From a checkpoint of a small mixture-of-experts model trained on Wikipedia: a variant of SOAP for the experts, 222M tokens.
Below are experts of layer 6 (counted from 0) of a mixture-of-experts language model. Rows are named router (the router's row for the expert), gate (a neuron's input weights, with its number), up (a neuron's input weights, with its number) and show model dimensions 0-255. Each number is 200 + 30 x the weight over its row's rms, rounded and kept within 0 to 999.
Before each expert's rows: a language model's description of what the expert responds to. This comes from a sample of Wikipedia text that the model never trained on.

# expert 2
Proper-name pieces. Pieces and whole words of names, places and nationalities, such as American, York, He, John, Africa, Cicero.
router,159,165,189,233,159,173,218,222,238,173,182,217,213,182,172,233,178,232,216,237,229,156,162,171,197,219,162,178,161,236,155,232,172,170,180,224,155,195,224,161,160,184,170,222,170,245,181,167,161,181,170,161,175,166,236,195,154,232,169,204,228,171,208,180,226,176,204,217,229,175,230,232,164,174,223,230,213,240,170,220,242,167,207,182,213,174,183,198,225,209,240,179,226,208,241,172,157,157,158,240,175,203,224,236,161,233,244,237,174,230,173,220,167,237,230,163,188,219,199,178,169,224,214,169,219,222,229,162,227,162,231,166,203,180,213,229,235,213,230,221,221,154,233,161,168,231,239,172,158,188,227,240,159,246,203,173,240,167,176,212,232,170,177,235,242,141,157,253,199,181,201,173,245,232,177,177,154,159,225,179,157,175,157,195,159,226,174,215,209,193,172,196,216,228,167,210,167,210,221,231,162,175,158,243,198,186,189,159,223,222,157,155,228,238,244,234,166,166,164,179,166,226,240,237,217,234,257,231,206,173,237,170,172,169,200,184,180,231,191,170,221,220,232,240,222,161,234,199,226,239,153,219,228,211,230,248
gate0,239,183,165,234,227,197,187,189,212,227,218,222,224,175,155,178,235,211,197,183,211,207,135,255,160,193,207,149,174,196,186,223,221,188,231,225,237,245,152,132,201,215,158,229,169,231,165,165,263,185,180,165,189,178,219,217,215,193,215,142,211,207,245,222,202,192,138,190,188,271,156,210,236,194,165,185,184,185,146,187,207,268,230,191,195,192,151,197,219,157,204,188,215,229,221,225,193,174,157,230,160,250,172,183,181,209,214,162,210,220,214,168,195,209,229,168,223,221,188,244,204,207,224,175,201,206,189,227,192,192,251,240,223,108,248,241,196,180,244,195,183,221,187,199,170,162,205,178,180,177,206,213,173,206,216,202,218,186,225,191,210,180,133,180,258,149,156,156,267,164,168,184,184,177,177,203,149,115,158,223,197,198,219,210,183,169,217,212,142,232,209,237,190,250,241,239,201,208,229,238,210,250,202,183,142,233,231,162,277,230,235,234,202,197,244,204,205,185,201,204,201,187,225,216,217,154,183,162,253,182,194,191,149,170,201,204,214,232,191,239,198,187,184,213,169,160,190,219,201,166,212,193,204,175,197,236
up0,177,194,256,179,158,206,206,226,208,213,191,163,169,257,243,201,179,157,184,223,203,192,234,151,202,210,167,215,207,200,196,158,201,204,174,172,170,170,246,241,191,179,222,182,236,198,216,182,154,226,239,238,175,222,186,114,169,215,222,221,226,216,190,146,206,166,261,206,200,90,223,188,163,178,207,209,215,215,248,202,186,175,135,224,213,207,255,222,196,235,193,205,221,172,161,178,212,197,256,174,224,168,236,195,186,226,216,238,166,218,171,211,191,203,188,218,165,164,221,163,225,190,201,204,234,237,170,207,200,200,169,150,187,268,155,158,222,230,170,208,193,176,196,175,254,236,175,223,252,233,180,202,200,212,151,157,195,218,173,237,164,198,239,222,167,242,259,262,168,205,206,210,205,211,198,240,293,275,244,166,213,205,218,214,182,244,186,182,225,160,204,176,204,171,170,183,197,213,145,176,191,159,192,217,228,153,192,234,128,157,204,164,185,191,206,209,217,233,200,183,203,204,179,217,179,213,202,209,143,210,170,216,231,213,186,179,178,163,219,149,242,224,229,164,258,208,172,197,227,211,219,206,206,213,206,185

# expert 11
Capital initials and abbreviations. Single capital letters starting acronyms, codes, model names or split words, such as B in BRI, C, S, VF-9.
router,189,234,173,128,172,191,172,224,226,179,198,153,234,183,183,177,172,217,202,196,209,225,173,184,262,212,163,161,179,149,241,172,182,217,170,149,191,242,234,166,228,173,176,230,180,222,163,176,190,172,186,173,182,174,222,204,149,202,175,154,201,182,249,193,212,185,179,208,234,184,194,202,168,179,230,230,237,208,181,212,214,188,234,178,218,212,244,146,218,170,220,175,227,160,204,186,170,176,170,226,191,136,194,230,179,233,205,219,192,213,151,231,185,224,157,185,167,134,159,175,184,221,238,168,225,216,217,174,207,178,242,177,179,181,198,226,190,214,154,203,179,240,230,235,174,230,173,194,181,193,238,222,180,247,198,191,219,195,164,214,235,236,162,225,214,262,179,138,162,199,229,163,229,225,172,195,205,177,223,182,238,180,239,165,232,163,164,123,229,263,182,179,223,230,181,236,161,171,181,222,166,170,230,165,176,239,155,171,222,218,170,164,220,206,165,208,164,180,276,173,173,244,235,141,252,227,156,218,152,202,216,186,187,172,228,194,150,223,253,161,229,128,206,234,227,193,235,187,213,209,236,213,221,213,224,212
gate0,218,203,129,197,194,205,238,174,186,185,181,195,218,182,221,183,248,183,176,190,204,131,267,235,189,156,218,219,224,150,153,212,210,160,206,181,213,164,204,206,193,156,188,176,192,231,211,229,266,201,181,170,170,191,238,223,218,230,218,221,149,212,212,197,206,204,154,192,206,228,176,287,175,222,174,229,126,185,206,209,167,164,186,236,129,233,253,159,159,197,186,227,162,204,179,149,179,168,285,276,177,186,244,215,179,208,176,170,158,170,217,168,137,215,169,163,172,173,207,235,171,218,229,197,193,201,204,187,169,245,183,186,243,192,198,180,206,230,226,200,214,201,174,182,163,204,214,164,219,221,185,148,204,207,220,172,227,211,208,188,227,262,152,211,236,189,173,204,170,241,178,207,251,190,198,160,187,205,168,216,202,204,154,125,193,193,251,196,277,206,240,223,212,199,172,169,158,169,191,193,200,186,153,218,195,179,202,171,181,216,223,173,188,204,221,173,180,232,251,191,180,254,268,200,160,204,259,174,222,193,204,210,239,153,206,157,204,174,196,227,175,177,207,190,181,180,162,192,221,217,153,186,205,182,184,244
up0,187,216,133,222,171,195,201,172,178,186,151,201,222,217,174,191,232,205,154,238,209,200,200,193,195,227,222,216,232,181,239,203,170,180,233,188,188,166,227,180,194,202,199,187,191,187,264,205,209,204,161,104,177,206,228,202,196,162,180,200,194,169,197,190,221,168,230,192,201,201,175,248,227,220,179,242,157,193,164,182,170,133,207,210,146,168,184,158,200,132,159,272,228,218,148,161,157,194,248,239,172,153,180,193,184,161,215,186,215,223,165,208,161,235,189,196,169,141,189,224,243,218,223,222,188,192,216,256,201,181,192,170,271,226,219,219,205,244,235,174,216,176,188,178,165,164,218,160,178,181,216,160,233,161,167,223,235,211,243,169,269,226,210,168,238,189,226,201,185,238,192,210,204,155,209,172,229,199,193,201,174,183,169,158,193,207,196,191,229,160,155,215,209,161,199,222,203,188,205,215,176,217,206,247,239,160,206,247,207,184,221,155,181,240,255,218,257,182,202,152,219,226,215,158,186,195,203,245,215,276,193,152,210,197,157,150,168,169,188,186,179,206,261,222,242,224,180,227,183,171,196,203,236,233,122,237

# expert 5
Mid-word name fragments. Short letter pieces inside foreign or unusual names and words, often after a capital initial, such as ag, ud, ot, man.
router,174,180,172,225,182,159,236,227,240,237,214,203,231,157,180,200,162,223,227,191,189,159,183,179,227,221,165,176,189,232,219,238,169,182,164,233,171,241,235,176,171,159,179,237,161,224,185,172,153,185,166,202,164,171,243,171,160,207,166,246,227,154,236,162,249,176,225,154,196,177,205,241,167,185,198,200,223,230,213,232,240,164,242,161,170,169,148,254,229,181,178,163,237,231,238,174,200,175,159,214,186,251,196,224,168,216,239,212,158,189,167,222,181,229,254,166,245,233,189,169,242,182,212,164,248,227,223,159,249,156,226,173,216,200,225,238,172,240,238,237,244,222,181,225,213,192,210,169,169,168,192,235,161,172,208,178,229,151,186,219,234,170,208,233,236,148,173,192,176,242,226,170,192,217,164,164,163,165,249,192,185,157,186,197,213,187,196,203,220,225,169,174,239,219,160,175,174,196,206,224,168,164,182,206,195,164,170,158,248,232,188,162,188,227,216,222,186,155,155,165,167,224,225,234,166,235,230,223,223,169,225,169,202,163,170,226,170,217,235,175,234,179,215,236,227,224,232,217,226,228,239,237,227,213,239,243
gate0,194,186,234,149,249,191,193,209,203,150,213,198,229,230,219,206,235,226,232,253,206,231,203,189,229,226,164,204,177,178,224,207,252,198,195,203,260,192,202,222,224,239,245,190,239,198,236,243,182,225,164,206,194,238,208,200,195,246,207,162,184,162,179,199,186,171,196,207,205,219,230,172,166,180,180,208,258,200,227,169,182,202,201,156,223,219,202,191,168,243,214,155,225,206,193,154,134,182,102,159,199,239,221,205,170,231,242,211,190,174,221,166,184,210,216,197,193,176,257,214,167,221,195,215,146,230,204,253,222,192,183,170,195,218,197,228,215,221,233,245,146,151,272,193,192,255,177,224,200,205,249,194,246,202,228,229,192,216,162,265,198,206,216,188,231,226,221,233,183,175,229,194,218,199,197,243,129,179,189,163,181,164,174,219,217,213,236,160,226,199,178,200,177,235,179,170,184,240,212,190,192,176,64,196,180,195,188,170,197,194,224,223,217,232,203,225,228,202,194,186,170,139,149,187,225,203,218,185,218,227,217,192,226,240,227,192,189,202,159,215,227,194,226,155,185,191,190,165,192,264,181,237,149,177,296,192
up0,213,234,211,230,178,183,206,183,235,233,162,211,207,189,194,161,155,180,166,134,171,216,223,191,207,165,232,149,252,199,198,204,187,193,183,209,183,220,214,179,152,189,144,201,141,214,185,180,204,185,203,182,204,192,217,204,201,180,185,232,215,216,234,174,205,257,183,245,226,132,153,226,194,240,229,200,171,207,181,240,283,165,193,229,208,192,237,203,220,163,188,217,181,175,205,177,237,202,270,248,191,185,186,205,234,205,147,188,227,207,182,222,189,217,180,197,192,197,124,207,222,192,252,162,204,141,192,128,189,187,210,223,185,213,192,191,182,162,173,175,232,247,146,222,181,188,219,191,181,212,174,207,186,233,194,162,213,172,193,132,183,219,171,227,163,180,172,151,208,225,154,203,163,223,210,136,258,224,200,212,187,238,216,205,213,173,166,208,218,179,202,198,179,200,248,224,201,179,174,198,201,219,321,227,216,223,194,209,225,226,168,217,216,185,220,212,183,195,182,258,200,249,243,199,186,200,198,171,209,175,198,188,191,203,208,208,227,158,216,177,143,222,198,225,206,216,202,193,168,151,219,179,208,210,45,171

# expert 0
Content words, plural subjects. Nouns, adjectives and common verbs in running prose, often word endings, such as species, exhibits, central, is, are, which.
router,157,173,185,221,162,165,231,240,227,192,178,160,225,171,168,237,161,240,213,223,224,163,179,180,221,204,191,167,162,203,188,192,161,175,176,231,141,224,226,186,163,206,173,231,172,236,163,174,177,176,182,180,169,171,226,191,160,232,177,206,228,179,233,171,230,181,224,245,205,173,229,234,174,170,249,186,240,229,161,217,225,170,184,176,218,185,152,144,226,182,224,179,242,226,246,159,163,171,165,232,161,233,241,236,191,229,208,238,176,185,202,232,173,228,165,157,226,235,186,172,172,234,219,180,222,245,228,165,239,183,237,163,199,162,194,241,240,225,239,231,237,179,230,172,182,219,225,156,170,191,182,226,164,246,233,155,230,173,172,241,244,167,170,221,214,152,176,240,252,207,204,160,226,237,180,169,161,173,236,197,204,168,179,195,180,209,158,213,228,206,180,186,212,225,175,224,162,243,219,237,173,167,161,231,180,179,209,158,228,221,163,160,240,220,237,227,160,169,171,166,176,215,227,231,172,223,198,226,224,162,224,174,206,161,203,173,161,240,184,159,241,220,237,241,218,175,240,154,226,247,174,221,236,224,241,239
gate0,166,294,151,142,214,211,193,253,161,233,205,130,137,224,154,255,202,211,198,162,189,177,216,206,189,227,221,232,197,232,220,216,246,193,120,244,189,200,198,236,180,205,220,176,232,162,166,154,169,167,188,209,183,233,175,200,223,231,214,177,189,245,185,164,223,207,186,202,225,198,181,185,250,206,174,190,198,204,202,193,205,180,189,167,272,263,186,193,207,266,230,249,178,210,205,162,229,167,245,211,181,205,216,198,194,187,160,169,189,239,187,188,159,220,196,195,158,169,231,166,230,182,251,252,124,161,204,190,207,179,217,163,208,175,148,180,240,191,199,171,184,185,231,223,170,204,203,196,252,226,216,221,203,171,209,163,232,210,179,188,153,195,198,171,180,215,164,174,139,198,218,154,173,216,216,207,180,180,162,195,145,161,174,198,187,226,225,222,248,182,193,154,183,166,175,174,218,169,263,151,164,230,236,199,191,208,159,224,206,222,122,218,223,231,213,207,261,220,220,181,156,201,186,221,157,222,217,211,166,204,200,208,201,184,177,216,191,174,249,188,186,128,172,212,186,172,226,255,179,215,193,165,197,162,213,214
up0,168,259,201,154,192,186,210,229,236,252,201,163,167,210,179,244,195,244,205,199,233,171,210,192,183,233,181,190,200,294,225,186,216,220,236,221,164,163,240,152,185,210,171,163,240,213,150,191,195,213,205,192,179,217,205,220,200,203,238,131,178,208,200,184,211,191,214,226,163,250,231,207,219,210,249,238,168,232,207,146,223,219,221,198,254,224,150,210,192,211,245,214,221,237,176,193,163,152,227,247,204,223,215,182,183,191,232,243,228,220,222,170,236,194,158,161,164,151,207,187,238,231,198,172,181,220,185,194,193,181,220,241,196,210,145,187,218,191,194,201,167,152,231,231,191,210,216,197,225,239,220,252,197,229,210,163,130,208,177,184,139,192,176,183,156,180,190,185,199,205,207,132,202,191,211,197,167,174,191,176,222,202,208,199,184,226,235,150,256,226,173,146,122,159,158,170,210,182,237,138,186,188,157,198,185,180,205,245,229,193,207,263,211,210,208,214,251,202,206,193,175,152,224,183,127,205,193,262,152,212,182,182,213,203,204,178,189,240,244,186,145,215,166,167,209,185,195,202,165,184,224,180,239,146,130,213

# expert 10
Spaces and punctuation before values. Lone space tokens, dashes, opening brackets and symbols before a number or value in tables and lists, such as space, (, –, $.
router,168,170,156,193,174,174,221,231,224,162,174,192,192,185,194,222,179,209,227,233,232,208,158,175,198,213,162,184,167,166,187,154,206,160,190,247,188,248,230,166,234,220,167,192,181,207,179,197,180,185,177,178,179,163,208,220,247,204,172,216,206,181,137,166,169,183,184,244,237,213,222,217,257,173,208,141,215,250,161,234,201,166,155,170,222,236,279,233,232,179,225,172,231,171,218,184,175,178,186,205,166,198,229,184,170,216,208,212,168,215,191,224,184,227,235,171,213,238,185,188,185,233,258,170,228,210,228,177,220,150,181,158,152,161,168,220,223,236,169,264,170,166,235,175,180,231,240,177,173,181,175,223,172,205,229,228,214,158,186,224,165,186,215,223,186,203,162,245,147,261,234,166,217,162,189,171,161,182,226,172,211,177,230,164,185,164,170,193,219,189,182,171,208,179,172,194,184,194,176,211,197,207,247,224,153,156,249,257,215,226,179,165,213,176,231,135,174,177,262,188,172,206,124,221,124,228,191,246,218,232,214,184,180,182,226,241,221,222,225,195,192,233,227,225,233,174,235,269,169,168,150,221,198,220,200,219
gate0,223,210,201,189,228,230,206,234,207,192,161,191,175,165,205,202,234,209,192,174,165,185,205,208,157,178,192,239,263,196,228,186,192,274,249,115,204,186,195,133,129,162,193,234,199,217,213,276,184,195,182,168,228,214,196,220,227,163,217,185,234,191,224,233,227,181,190,197,251,232,218,254,183,183,156,158,246,187,203,191,175,195,173,211,203,181,214,242,231,199,196,207,181,202,158,238,133,214,226,169,237,225,154,164,207,222,218,181,264,131,181,216,165,208,174,186,238,179,207,263,183,232,208,195,267,211,237,236,199,160,199,174,197,205,181,226,221,181,174,225,222,189,194,166,176,231,224,185,206,140,250,142,168,194,223,178,130,190,221,145,231,194,234,171,256,199,185,215,209,208,230,221,184,226,227,177,207,159,144,199,209,158,158,253,221,182,225,190,199,177,260,169,192,235,191,207,184,168,206,253,169,190,177,202,210,220,167,219,178,201,222,157,183,197,171,181,176,190,158,198,259,249,199,174,197,196,136,174,231,154,190,153,167,147,169,220,229,194,179,191,210,182,227,218,198,189,243,182,215,157,200,197,230,217,178,237
up0,212,209,198,170,188,220,176,228,203,202,142,157,148,186,194,185,254,207,218,191,131,185,195,192,203,187,209,218,289,218,255,197,222,214,249,161,188,161,216,155,152,164,182,198,196,229,208,255,197,200,169,156,233,200,157,190,218,157,246,150,228,206,158,233,198,185,214,213,282,203,218,261,201,208,164,147,222,185,191,244,204,172,212,221,237,234,183,236,243,186,192,192,136,213,180,201,131,209,230,199,213,193,196,196,211,236,166,178,213,135,178,212,147,215,201,171,256,163,234,259,153,190,195,209,250,202,201,234,205,176,213,171,190,213,185,206,214,207,168,215,257,214,219,169,132,278,247,205,192,162,241,195,168,177,212,156,145,189,227,170,243,210,226,206,231,194,223,236,236,224,257,195,187,190,236,171,166,197,160,205,205,184,168,197,214,170,216,181,236,175,231,153,201,248,221,201,199,204,193,240,186,226,191,192,181,238,161,198,211,228,209,174,188,213,167,180,230,176,192,211,238,249,204,158,162,223,153,217,219,143,193,178,187,141,209,172,230,211,232,159,213,182,267,206,180,187,220,211,209,196,196,188,230,209,179,233

# expert 7
Leading digits, table numbers. First digit of a number in tables, dates and scores, especially 1 and 2, plus table pipes and plus/minus signs.
router,229,196,193,182,203,184,210,214,221,168,163,249,226,182,177,201,186,199,207,211,228,234,178,184,216,194,269,237,214,172,199,169,259,234,180,122,230,182,215,184,224,251,213,152,188,163,183,191,179,187,202,181,180,224,186,208,243,208,197,228,174,202,210,192,78,204,165,254,155,206,214,205,179,195,131,223,143,165,198,188,158,205,188,183,232,178,177,206,218,214,213,195,187,167,164,188,181,183,239,216,188,187,219,139,249,208,217,199,190,208,253,192,173,212,173,192,196,225,179,218,174,222,179,190,216,170,211,178,86,255,162,223,200,168,164,152,214,200,184,176,124,167,223,170,170,220,220,227,215,189,173,168,216,120,220,254,205,226,200,225,158,222,233,188,189,234,240,215,203,196,155,205,215,195,213,196,212,233,188,182,212,191,226,180,173,187,195,200,212,155,190,202,217,213,186,234,192,191,180,187,238,248,242,186,185,139,227,256,156,198,202,222,229,167,142,226,177,189,153,185,195,218,148,228,209,209,176,209,185,224,206,196,183,197,235,236,231,216,200,255,139,233,210,164,226,185,145,208,213,143,203,211,123,164,170,180
gate0,162,241,196,205,178,199,175,228,205,194,222,193,214,134,178,238,159,219,208,256,207,206,184,173,240,224,210,216,162,209,165,153,242,170,203,190,181,248,136,209,223,233,234,187,223,185,225,205,185,201,191,213,194,204,201,171,187,187,262,190,195,177,200,184,189,242,164,219,200,227,144,215,203,251,216,172,197,228,201,176,212,193,196,171,199,215,170,187,238,192,180,251,220,210,165,196,178,192,264,238,226,262,187,166,197,183,177,213,249,242,178,226,205,210,190,265,173,191,226,232,198,191,186,151,198,178,203,124,203,215,253,228,190,201,178,179,197,154,151,238,197,187,185,178,178,205,193,273,220,189,203,228,209,194,245,232,195,209,168,178,231,220,151,176,210,215,204,170,178,162,264,181,223,194,223,218,186,212,220,209,218,202,178,243,212,177,218,225,206,224,218,167,216,199,234,178,230,236,195,135,144,144,229,215,222,226,254,167,232,184,162,183,184,199,220,229,221,168,181,141,111,198,234,184,201,221,155,200,155,266,186,231,154,208,194,196,220,172,124,189,208,187,239,199,149,204,259,145,261,244,204,240,284,198,190,191
up0,198,169,234,225,253,187,223,195,211,198,191,187,202,224,201,139,250,182,176,209,198,222,219,207,227,200,217,222,201,217,264,247,189,241,199,228,192,191,171,195,191,157,208,217,192,241,212,197,218,179,182,187,186,248,240,202,252,240,118,234,212,265,208,174,177,173,236,151,192,189,184,195,235,166,237,255,215,202,239,241,193,228,232,189,216,179,208,220,187,182,192,173,185,198,251,222,198,237,128,195,204,159,198,230,207,225,204,199,195,146,181,156,244,187,220,151,229,210,194,148,170,211,181,219,200,260,197,284,221,189,182,190,193,221,223,242,214,216,201,186,174,206,217,231,193,194,243,134,182,234,213,183,208,172,172,196,143,170,241,223,216,211,202,186,162,192,199,197,188,256,192,215,191,220,161,167,236,177,150,162,199,186,207,172,185,235,159,189,244,189,181,231,221,235,205,186,180,201,202,287,293,245,187,203,205,145,154,257,150,214,254,186,222,186,160,167,190,248,261,236,219,235,188,237,228,181,186,177,225,154,201,178,215,186,153,203,191,173,218,255,192,224,181,193,172,223,200,206,168,152,189,208,160,256,235,195

# expert 9
Articles and determiners. Articles, possessives and auxiliaries before a noun or verb, such as the, a, his, their, was, be.
router,164,160,182,230,164,167,235,239,228,166,180,199,221,193,178,224,174,224,232,238,225,167,182,171,204,234,176,181,170,194,165,165,155,161,172,204,156,156,216,160,176,218,159,241,170,223,177,200,166,166,164,160,178,167,234,167,168,228,163,180,241,178,206,154,231,164,231,225,190,169,233,231,162,166,235,178,242,225,156,242,248,159,220,171,222,196,175,168,239,173,235,163,238,226,231,168,165,163,168,217,176,222,238,241,175,226,235,233,166,178,229,239,181,237,201,165,217,225,198,178,173,221,234,178,224,241,232,159,243,174,234,190,191,168,163,233,223,239,224,207,233,172,223,176,173,224,229,176,176,181,221,240,187,236,221,153,233,154,158,231,241,167,158,221,237,221,177,236,245,215,232,162,207,229,164,162,180,181,214,165,204,164,169,203,188,226,175,227,217,194,174,154,213,232,164,195,181,207,223,217,167,168,176,234,197,161,217,179,226,243,161,165,239,207,226,214,183,177,152,181,165,219,217,224,130,227,227,234,235,170,228,178,192,166,217,221,180,226,180,167,237,237,236,245,228,176,243,169,231,243,187,230,234,212,227,204
gate0,200,251,247,203,209,229,237,227,189,187,162,194,186,232,217,176,163,201,194,166,150,235,211,220,206,224,185,228,194,210,171,191,192,231,160,215,213,176,234,206,198,232,216,202,209,158,188,213,185,209,179,216,244,183,187,192,201,259,191,179,253,215,277,191,164,148,195,217,190,205,135,187,204,192,255,234,212,215,249,187,213,192,224,183,170,225,139,218,118,201,171,223,194,186,240,185,137,234,217,219,185,235,175,188,193,212,165,127,188,239,232,203,222,218,265,222,171,147,245,238,160,221,220,239,171,158,237,177,206,201,161,237,194,197,153,202,150,214,202,225,177,221,201,203,185,204,195,189,197,299,198,211,226,173,197,183,248,192,192,235,164,201,162,227,183,179,152,228,185,189,204,202,184,192,208,199,234,135,199,177,234,210,197,200,187,288,159,208,197,176,130,157,218,219,201,176,216,186,164,220,212,196,214,166,166,223,160,200,249,198,163,222,166,131,188,211,197,204,232,212,176,168,185,140,168,203,232,217,201,169,176,208,160,189,201,231,223,196,228,168,218,198,175,182,128,171,265,230,264,175,239,229,174,210,176,225
up0,206,227,252,149,184,263,199,245,217,203,195,201,186,195,172,237,157,157,206,182,177,227,202,231,204,222,146,207,176,230,164,195,211,226,196,227,219,237,225,160,178,201,171,228,170,191,210,211,190,214,210,216,235,195,166,168,174,204,229,180,251,222,273,216,149,179,192,175,195,183,167,198,176,199,215,218,165,207,254,217,187,166,229,209,170,215,126,188,146,213,168,211,190,210,237,134,188,212,230,198,178,238,177,190,182,238,157,162,218,252,260,194,218,245,272,195,172,157,225,226,151,156,169,212,212,197,225,200,170,179,206,199,256,204,176,215,180,191,225,212,228,210,215,190,170,197,185,213,196,236,221,212,282,193,218,177,310,223,208,225,165,227,197,261,134,147,184,200,173,145,195,187,191,187,178,151,227,148,237,198,217,212,200,229,204,221,174,198,212,178,158,166,178,224,188,187,210,123,203,231,222,249,230,193,192,201,171,232,264,159,169,233,163,128,192,195,169,195,235,223,244,227,174,161,165,215,236,170,212,238,193,189,182,197,186,222,193,184,204,187,203,210,173,214,151,182,229,184,227,163,228,197,195,242,212,225

# expert 1
Prepositions and conjunctions. Prepositions and linking words after a noun or verb, before an article, such as of, in, to, for, by, with.
router,169,211,204,231,164,178,222,217,224,165,156,202,229,193,167,208,167,224,244,235,218,160,176,165,200,233,204,183,170,194,162,160,182,240,170,194,183,205,203,172,189,227,162,229,177,234,157,202,205,184,169,186,172,244,217,226,162,241,158,174,229,169,185,168,228,172,209,228,243,179,228,229,162,160,243,206,203,196,178,237,240,168,148,164,239,164,195,151,227,179,232,181,226,173,240,170,158,172,165,183,164,244,228,226,153,239,188,241,166,234,232,234,160,236,198,163,234,239,209,173,173,229,202,171,233,224,228,192,188,237,175,174,159,151,173,205,161,238,243,241,233,169,235,166,176,239,207,166,166,211,175,230,165,238,239,207,235,169,177,233,230,157,166,229,230,250,190,227,245,206,235,196,228,234,197,182,160,170,196,197,223,182,167,192,173,175,176,209,208,214,165,173,240,185,167,193,182,166,186,246,175,210,147,233,161,168,195,173,239,234,167,183,240,155,248,194,173,178,159,172,164,228,205,244,171,222,237,218,201,189,238,170,213,183,235,259,228,233,179,176,228,238,235,229,202,167,218,241,228,228,139,236,222,199,234,233
gate0,258,213,207,185,241,272,132,203,236,205,202,200,241,165,194,233,234,190,133,268,207,202,251,161,224,185,227,241,281,218,228,189,175,183,236,193,199,213,225,187,203,130,202,167,191,212,201,183,234,222,155,261,193,238,212,239,195,260,212,164,162,187,215,149,184,220,201,227,201,214,156,131,176,201,129,191,213,199,209,177,197,200,258,181,222,184,192,215,248,175,198,191,207,193,185,191,195,209,181,161,159,225,236,184,234,249,106,157,224,189,240,195,188,196,213,215,205,220,162,179,216,225,229,198,216,215,198,230,177,213,212,194,221,211,204,171,193,201,194,176,188,143,187,200,170,194,189,170,222,197,206,158,194,232,167,223,190,232,194,201,242,236,207,217,187,210,199,177,224,212,191,192,241,180,225,200,190,282,188,175,186,171,145,177,178,254,165,168,206,196,232,248,141,233,199,218,220,177,151,227,186,196,201,227,213,227,235,201,204,252,167,181,241,158,199,155,206,175,197,198,178,183,224,200,160,188,157,238,248,258,210,182,182,99,232,223,182,177,239,177,234,178,210,157,181,237,202,204,207,179,189,203,147,210,188,222
up0,204,170,195,165,210,153,212,136,178,191,252,203,159,193,229,156,209,215,245,221,188,183,179,261,158,208,227,202,190,174,150,204,211,177,163,193,211,217,192,172,189,227,237,203,240,238,239,184,231,169,202,202,205,195,210,165,172,137,151,221,197,252,173,201,172,148,153,170,230,265,232,252,156,188,255,182,203,181,161,171,186,164,177,221,241,227,161,155,155,222,192,248,254,222,214,205,197,258,168,246,202,239,205,178,223,171,254,180,178,251,154,215,197,214,203,198,241,213,207,181,176,138,204,183,168,179,203,226,203,191,191,169,176,139,235,196,207,216,219,200,207,190,234,252,249,201,137,266,216,215,164,176,233,221,182,209,200,219,179,260,207,171,185,220,160,213,181,225,205,219,162,193,224,233,209,185,162,173,202,242,208,212,145,214,228,167,192,245,155,207,182,222,224,176,152,174,196,204,254,203,158,141,219,168,189,154,226,190,173,188,216,227,152,233,200,201,194,245,180,165,263,224,218,189,221,198,237,175,132,190,211,208,214,208,212,219,227,232,159,195,205,175,198,192,154,188,180,235,162,243,217,192,200,231,252,181

# expert 8
Later digits in numbers. Second and later digits of years, scores and long numbers, such as the 0 in 2020 or 8 in 34,486.
router,268,242,191,172,244,211,219,189,184,190,189,203,156,184,231,172,197,204,179,192,210,213,199,214,216,202,215,258,235,172,231,233,250,228,195,212,232,221,217,216,178,201,233,178,201,161,192,186,239,188,208,233,213,190,141,207,231,154,249,221,155,276,220,237,170,190,169,167,192,220,210,173,246,205,181,216,208,166,216,200,206,234,226,215,182,190,205,228,205,226,179,219,164,178,148,252,259,200,242,176,187,165,203,185,190,188,214,160,249,177,162,202,181,186,230,225,220,204,177,217,186,169,171,199,203,159,141,200,190,208,192,235,208,186,203,170,197,139,201,165,190,239,180,276,212,206,207,244,257,180,178,145,247,161,168,206,199,241,264,154,143,261,197,173,170,227,273,158,169,171,218,210,196,215,190,213,258,244,205,189,191,231,227,191,184,175,238,177,173,202,213,240,206,194,193,224,198,172,173,191,235,199,220,164,234,242,188,233,202,210,231,238,157,177,194,165,204,180,236,207,197,220,168,218,231,128,169,156,168,224,205,205,179,218,203,216,229,142,229,267,163,159,189,145,207,216,140,225,216,157,229,210,153,227,151,153
gate0,166,162,166,175,207,208,202,158,222,182,234,229,191,191,162,157,175,213,187,193,240,193,167,182,172,169,213,222,216,201,224,208,152,201,220,216,195,240,203,213,243,181,200,187,180,229,198,186,240,170,184,202,202,231,185,177,167,226,216,171,217,230,169,248,244,187,234,193,213,194,260,247,213,163,212,232,193,171,203,216,236,261,222,240,152,187,188,193,258,179,207,121,244,174,212,205,261,219,184,192,193,193,225,169,186,202,157,188,142,176,175,185,178,184,171,214,186,224,191,238,182,162,232,228,201,226,173,188,211,162,235,204,176,187,279,186,222,245,183,216,215,230,164,240,197,113,153,166,218,248,196,242,197,171,232,208,177,210,181,181,232,225,199,221,224,175,213,283,225,163,224,165,203,201,177,274,177,153,211,190,216,203,214,180,217,237,205,252,177,180,195,264,202,181,214,188,226,197,178,163,205,253,183,202,252,189,132,195,254,177,177,119,177,246,194,197,224,156,219,159,182,178,241,226,196,222,241,150,220,256,158,251,210,146,230,157,194,160,177,224,174,236,222,209,211,200,215,176,179,173,215,239,170,202,202,201
up0,216,232,242,182,199,239,219,227,181,203,185,186,159,204,218,249,233,161,206,198,217,220,228,209,199,195,224,182,196,230,179,202,222,212,200,221,225,154,205,162,142,239,207,217,221,203,182,240,174,174,178,201,182,191,228,178,179,181,198,228,153,168,269,224,161,207,150,198,168,198,165,148,188,247,240,164,221,238,155,187,176,134,166,159,177,228,185,230,104,212,226,237,172,208,199,174,147,195,203,214,189,215,203,236,190,200,274,207,279,194,230,210,236,212,241,186,223,188,221,175,216,208,171,202,216,186,256,191,166,234,215,137,212,200,186,229,210,175,209,235,159,168,241,173,214,246,228,230,186,142,216,145,194,234,161,206,255,195,204,195,155,169,217,193,164,206,175,177,212,206,162,254,207,232,178,150,202,209,216,240,176,214,197,230,195,164,188,175,215,235,219,171,191,255,207,187,184,213,234,215,206,143,178,180,163,201,226,198,159,220,239,227,222,185,199,189,203,199,173,216,193,244,204,166,209,195,160,247,224,83,207,169,212,225,113,265,172,243,213,196,229,179,195,182,178,197,169,206,237,223,209,203,224,230,200,225